Below are experts of layer 8 (counted from 0) of a mixture-of-experts language model. Rows are named router (the router's row for the expert), up (a neuron's input weights, with its number) and show model dimensions 0-127. Each number is 50 + 15 x the weight over its row's rms, rounded and kept within 0 to 99.
After each expert's rows: a language model's description of what the expert responds to; "comes after" lists some tokens at least twice as common just before its tokens as in all text. This comes from a sample of Wikipedia text that the model never trained on. Tokens count by the router's weight.

# expert 54
router:56 58 55 46 49 42 33 53 42 57 60 47 42 32 46 74 39 35 73 44 48 42 19 68 39 29 53 38 74 47 29 42 42 45 30 56 70 45 59 59 41 43 17 43 40 44 26 28 23 64 48 33 60 72 84 31 43 46 77 57 22 80 47 47 65 36 57 32 40 37 53 32 70 38 53 66 66 49 73 70 53 59 64 44 43 56 56 51 76 41 53 21 62 41 25 49 45 31 63 74 46 44 54 62 61 46 21 33 46 33 44 47 54 81 57 81 68 63 38 42 43 46 64 27 47 42 76 49
up0:34 38 43 65 76 84 31 71 30 34 32 82 43 52 35 40 58 41 40 48 56 41 13 56 48 59 46 47 37 18 53 27 50 41 66 89 38 63 43 53 78 47 85 33 40 49 67 43 58 51 60 49 52 57 54 44 47 49 47 55 59 65 33 74 69 45 38 35 61 45 77 48 31 72 56 38 46 63 60 53 45 78 45 21 33 53 50 43 56 70 42 62 57 46 64 64 26 55 57 31 76 36 38 27 54 48 32 39 53 54 51 51 45 64 44 57 62 17 52 61 52 36 53 68 28 43 80 72
It responds to: Initial capitals of foreign names. First capital letter of Indian, Japanese, Chinese or Arabic names, such as K(esariya), R(amūnas), Ts, Bh, Yam.
comes after: "-", ",", " \"", " (", ":", "|"

# expert 48
router:45 53 51 52 24 37 37 57 31 47 52 54 30 32 58 71 76 57 53 30 33 36 48 95 73 39 53 44 38 57 32 31 48 37 56 43 49 51 64 43 58 48 66 41 36 46 31 38 44 34 57 53 39 18 34 45 50 63 60 45 59 34 45 61 65 66 50 51 64 46 58 81 50 04 51 48 58 32 44 29 50 39 49 41 57 60 52 76 64 57 47 69 62 54 22 61 40 39 56 51 56 44 46 49 63 47 60 67 46 77 81 92 38 22 55 48 46 44 74 68 37 41 69 45 43 26 09 41
up0:62 48 17 52 56 45 15 86 40 65 26 55 36 44 51 51 25 29 59 54 53 24 71 21 36 40 54 59 40 28 65 43 46 42 25 44 55 83 53 42 52 31 31 55 25 53 46 64 79 48 85 30 72 61 67 51 40 35 59 33 69 73 56 50 66 60 53 34 65 43 41 55 73 46 68 64 46 38 46 63 48 59 83 43 50 43 54 38 40 36 48 54 76 40 53 46 40 40 50 60 35 22 42 47 67 37 53 42 38 62 65 58 73 74 55 42 50 45 71 52 73 35 43 27 62 64 40 61
It responds to: Line breaks and headings. Line breaks before and after == section headings, heading equals signs, table divider rows, and opening quotes of song or episode titles.
comes after: "\n", " =", "==", " ==", "===", " ==="

# expert 19
router:39 58 22 47 44 45 27 59 59 66 49 20 70 57 26 65 57 39 46 35 48 61 62 55 44 59 73 59 65 30 36 75 45 60 52 66 76 63 24 72 34 56 32 59 46 54 45 59 64 41 62 45 28 29 87 69 68 61 43 16 44 46 58 69 35 47 52 62 50 39 59 55 54 38 47 47 52 40 69 63 52 39 59 56 47 39 66 11 44 58 54 60 67 64 43 52 60 38 30 50 09 80 30 58 58 23 33 31 83 52 32 51 50 35 44 63 25 36 44 61 37 51 50 57 51 32 72 66
up0:25 38 50 67 40 39 57 49 63 49 40 39 73 56 57 40 47 47 42 56 92 50 43 62 50 50 27 58 48 50 51 23 52 47 39 31 31 57 71 58 58 78 29 56 89 48 48 53 71 55 59 42 68 66 25 42 56 53 65 44 19 30 81 43 42 65 66 56 65 67 59 82 62 46 54 57 55 43 43 51 72 41 74 55 41 40 49 48 83 64 23 35 47 68 73 60 24 25 33 35 67 18 26 57 62 39 47 24 58 39 50 50 48 54 35 49 34 56 31 67 43 65 48 42 61 66 60 37
It responds to: Abbreviations and table numbers. Letters in dotted abbreviations (U.S., D.C., F.C.), titles like Jr, Dr, No, and digits in tables, prices and election results.
comes after: " ", ".", "1", "3", "4", "2"

# expert 39
router:46 66 29 31 56 33 64 64 68 55 34 50 38 74 38 40 56 75 64 23 40 40 46 49 33 39 42 37 44 55 35 64 31 70 75 33 77 41 45 45 20 43 32 39 29 60 32 59 24 40 59 31 47 36 25 41 49 40 41 29 50 33 31 28 42 37 51 38 26 53 25 28 49 37 36 57 45 29 64 48 49 53 42 29 62 37 26 34 54 17 46 58 65 28 37 46 50 35 52 64 43 32 33 69 41 30 38 26 48 24 31 41 48 27 44 40 48 48 43 50 15 28 46 68 42 40 59 61
up0:57 52 77 68 48 44 57 00 63 68 68 34 63 35 64 45 29 49 52 71 64 39 44 52 30 49 70 58 42 65 55 56 45 57 38 44 41 62 60 42 57 62 52 58 05 33 36 53 52 35 54 29 52 29 69 54 70 55 30 52 56 44 56 45 51 48 55 64 33 51 69 41 80 48 88 28 73 59 37 43 42 37 77 28 60 52 44 55 61 54 37 79 50 51 58 60 48 26 31 42 61 57 76 71 55 50 42 34 35 58 42 58 70 29 69 34 21 31 28 60 52 47 31 42 46 64 61 52
It responds to: Table cells and numbers. Digits, pipes and encoded symbol bytes inside tables of results, finances, dates or scripts, such as 2001, $133,741, |.
comes after: "0", "1", "2", "9", " =", ";"

# expert 38
router:48 80 37 22 29 53 33 28 66 41 63 45 65 44 64 88 59 67 84 69 34 29 50 56 53 33 54 43 49 33 50 47 47 63 55 60 41 53 50 61 77 48 91 50 43 38 48 23 32 54 49 33 47 39 69 45 53 44 60 58 35 75 51 71 41 44 44 20 65 40 55 56 27 85 43 50 37 20 56 52 66 57 33 40 58 63 39 36 45 59 60 35 26 33 22 48 32 30 50 49 44 62 64 68 47 19 41 66 56 42 54 53 72 65 69 55 48 49 63 76 57 28 64 66 60 48 38 44
up0:53 34 71 41 61 62 44 63 66 31 37 42 41 39 45 30 72 58 33 62 50 50 18 39 47 51 66 73 59 51 37 77 59 47 50 48 40 67 45 68 27 56 62 79 25 11 25 60 51 47 39 41 59 64 62 67 39 69 71 53 66 28 50 60 60 76 65 68 56 60 41 82 52 46 68 31 31 40 45 44 56 39 64 36 20 41 55 55 45 54 71 54 41 24 54 64 46 66 28 36 57 32 43 51 42 40 58 26 72 33 31 60 42 79 61 34 37 59 58 68 52 77 39 31 52 26 55 36
It responds to: Birth-date parentheses. Opening parentheses, spaces, born, and first digits of years in biographical lifespans, e.g. (born 1935), (1848–, plus accented letters in names.
comes after: " (", "1", " ", "born", " in", "i"

# expert 29
router:47 53 60 45 44 50 45 31 56 57 49 29 51 50 81 30 66 52 53 62 39 44 68 45 58 60 63 55 41 22 23 63 49 59 43 46 10 26 52 39 59 45 37 56 48 55 26 15 42 67 53 39 49 36 54 51 57 80 55 67 42 47 51 54 33 23 63 28 36 77 55 68 47 35 53 51 50 31 34 39 27 64 47 47 79 41 54 54 70 65 81 63 42 47 67 53 51 54 66 59 36 76 70 76 36 78 38 90 54 27 47 29 48 56 60 80 56 32 68 58 58 37 33 40 52 44 32 45
up0:74 40 34 62 34 39 48 70 70 53 56 67 59 40 61 40 79 52 40 57 55 46 53 53 59 69 49 78 47 54 60 26 47 38 36 54 31 70 58 38 43 41 72 62 37 61 59 56 46 48 31 55 44 34 84 39 73 78 34 65 44 65 68 62 55 45 51 66 60 44 43 65 74 44 30 79 67 79 51 38 36 47 45 42 38 48 44 54 67 59 56 46 40 49 09 49 67 69 64 43 51 41 67 63 35 39 36 55 30 28 70 36 65 39 30 39 43 56 47 39 31 52 67 68 47 08 32 10
It responds to: Sports career statistics. Digits, spaces, pipes and labels in athlete infoboxes and medal tables, such as Apps, Goals, Height, Bronze medal, years.
comes after: " ", " |", " /", "\n", "|", "1"

# expert 22
router:25 59 60 48 73 40 44 63 40 37 38 64 49 50 52 34 54 53 31 79 69 66 46 67 60 69 72 58 35 31 55 38 29 54 35 57 48 66 41 47 46 43 36 52 56 56 39 27 46 32 49 68 50 35 38 59 67 49 32 38 52 37 48 64 36 37 61 46 53 49 45 85 38 34 38 50 34 62 60 93 64 58 69 61 26 74 75 35 54 52 99 55 58 31 45 45 26 36 50 59 44 37 42 37 67 53 28 51 25 51 45 57 45 15 78 77 38 49 36 29 50 40 59 38 66 59 67 51
up0:21 49 55 77 41 49 73 53 52 42 68 45 78 55 19 83 84 24 72 48 39 51 40 55 69 24 61 43 55 63 33 42 47 44 77 60 27 48 42 68 47 58 65 50 77 56 30 56 46 27 39 65 49 46 51 41 36 50 39 60 57 71 31 72 34 60 62 46 36 57 43 50 34 68 60 44 49 57 70 65 40 66 35 30 48 55 37 26 47 63 51 25 42 59 65 45 27 39 41 55 57 38 54 47 00 61 46 32 44 42 34 55 59 78 33 69 53 49 39 61 69 63 54 65 36 28 49 32
It responds to: Digits in years/numbers. Individual digits inside years, year ranges, page spans and ISBNs, such as 1998–99, 2002 to 2017, pp. 15129–15146.
comes after: "–", "1", "2", "0", "9", "-"

# expert 5
router:50 44 44 53 44 53 41 42 52 48 48 71 37 56 24 63 49 62 70 63 34 62 41 75 26 73 66 68 64 59 50 42 24 69 59 39 60 28 66 44 53 47 30 50 71 56 60 66 42 46 27 37 50 33 41 69 51 72 65 65 31 60 40 68 29 32 66 62 26 65 28 15 08 55 29 45 63 55 78 43 66 68 59 58 63 57 29 86 47 40 37 57 48 41 55 53 44 35 49 56 37 33 47 35 61 12 58 45 36 39 57 81 59 43 51 69 49 37 30 63 28 43 40 55 67 46 33 53
up0:64 51 59 67 27 78 64 39 68 35 30 20 46 16 50 51 30 49 30 49 66 42 36 31 58 52 33 35 46 61 24 46 44 40 82 65 67 28 41 56 60 52 76 44 54 39 59 41 54 33 77 43 30 77 49 58 09 42 39 32 71 37 73 38 34 38 41 55 64 59 50 67 46 36 56 86 41 38 52 45 31 24 32 71 60 47 38 48 44 39 52 56 80 40 51 57 77 40 40 50 52 32 46 69 52 40 58 44 64 70 51 46 35 61 52 41 62 58 65 65 64 48 66 19 52 61 55 62
It responds to: Line breaks, negating prefixes. Line breaks ending list items or paragraphs, especially before a dash-led entry, plus word-initial prefixes like non, self, anti, semi.
comes after: ")", ".", "==", " information", "6", " =="

# expert 10
router:59 67 74 58 38 45 50 43 58 82 38 32 56 50 51 58 69 56 66 51 44 54 57 85 59 36 45 47 33 47 39 59 69 35 43 50 61 47 43 71 19 36 65 36 47 63 49 40 55 62 06 51 16 20 37 39 52 60 77 20 61 50 34 74 28 38 51 28 59 56 50 47 55 36 66 33 34 43 62 55 36 39 52 23 57 59 63 61 53 80 46 59 48 46 66 48 71 61 72 54 48 80 61 52 48 70 27 19 37 34 36 64 49 49 48 65 52 37 65 39 38 32 65 74 34 57 44 30
up0:66 34 48 21 26 23 39 61 52 39 24 60 42 61 46 40 53 57 61 43 55 41 69 48 47 59 44 33 77 74 67 50 65 66 19 46 69 41 49 56 50 40 48 68 49 23 47 38 37 68 47 46 38 61 58 48 63 34 39 37 35 48 52 24 57 54 62 60 43 35 50 45 61 55 64 51 23 84 29 52 38 67 67 44 80 49 66 45 50 29 47 45 61 29 84 72 54 37 43 32 49 58 73 51 43 59 72 56 54 77 33 48 67 76 45 62 44 28 55 36 49 45 67 45 20 83 23 25
It responds to: Table cell spaces. Blank space tokens opening wiki table cells after a pipe, plus signs and dashes in cells like ±, −, —, Won, Nominated.
comes after: " |", "|", ";", ":", "|---|---|---|---|", "|---|---|---|---|---|"

# expert 53
router:49 45 79 49 69 48 42 46 50 43 66 37 40 67 21 79 49 05 60 72 65 40 44 39 50 67 29 39 54 40 74 40 74 52 24 49 51 73 59 46 40 08 73 66 37 86 43 55 52 64 71 36 55 62 40 50 57 59 55 39 38 49 71 48 47 63 53 31 45 51 31 38 59 42 46 49 58 40 51 49 44 67 55 39 67 44 39 59 48 30 31 80 41 32 52 45 55 44 81 34 49 76 39 86 45 30 69 58 48 30 39 41 52 63 30 36 41 61 58 43 51 35 62 38 63 34 72 32
up0:44 67 59 52 48 38 39 43 72 52 54 51 30 52 41 43 59 43 70 81 41 30 60 40 51 54 56 33 26 48 57 78 57 42 44 29 21 40 60 55 82 48 33 49 78 40 37 70 45 43 34 86 41 31 29 71 65 62 64 66 52 50 42 52 39 64 48 54 64 14 41 55 54 25 20 61 53 56 35 44 34 50 22 16 26 45 50 55 45 40 52 61 61 46 52 31 64 29 54 50 71 36 49 23 50 43 46 82 48 61 52 43 62 46 54 60 71 18 88 41 64 53 45 41 28 46 41 55
It responds to: Capitalized word-start pieces. Opening fragments of capitalized names and terms after the or of, like Prin-ters, Day-tona, Viet-namese, Car-avan, Un, Del.
comes after: " the", " of", " in", " and", ":", "-"

# expert 23
router:63 48 62 63 42 54 55 80 24 33 72 53 44 45 38 55 57 73 10 66 59 59 48 30 13 48 54 58 56 60 57 78 32 42 03 48 45 49 52 51 44 39 65 66 37 52 77 47 54 54 57 56 56 36 80 41 81 34 20 58 54 41 49 64 66 47 48 48 56 74 57 74 67 33 58 53 53 52 58 74 42 42 35 64 35 40 60 57 62 39 16 79 47 45 66 48 66 44 21 74 54 65 63 29 30 63 56 43 39 59 63 29 32 44 32 38 31 60 50 44 48 62 43 51 41 66 51 53
up0:33 44 47 25 49 53 40 50 48 74 50 76 96 36 56 55 38 32 40 41 64 50 29 61 50 44 33 42 50 56 52 46 39 60 62 40 42 57 30 71 30 50 43 68 68 51 81 50 69 55 08 40 74 60 59 50 37 34 50 41 16 74 45 82 37 56 70 42 50 40 62 45 71 44 49 63 36 51 21 22 63 31 70 52 65 51 82 32 45 59 31 44 60 58 35 42 17 42 43 41 58 26 64 78 60 42 33 69 44 43 58 60 63 58 45 65 55 44 45 35 49 58 39 65 59 47 49 34
It responds to: Mid-word consonant fragments. Short mid-word pieces following an initial consonant, like b-ond-age, f-itt-ings, emb-edd-ed, gam-ep-lay; also some table pipes.
comes after: " B", " b", " m", " c", " p", " M"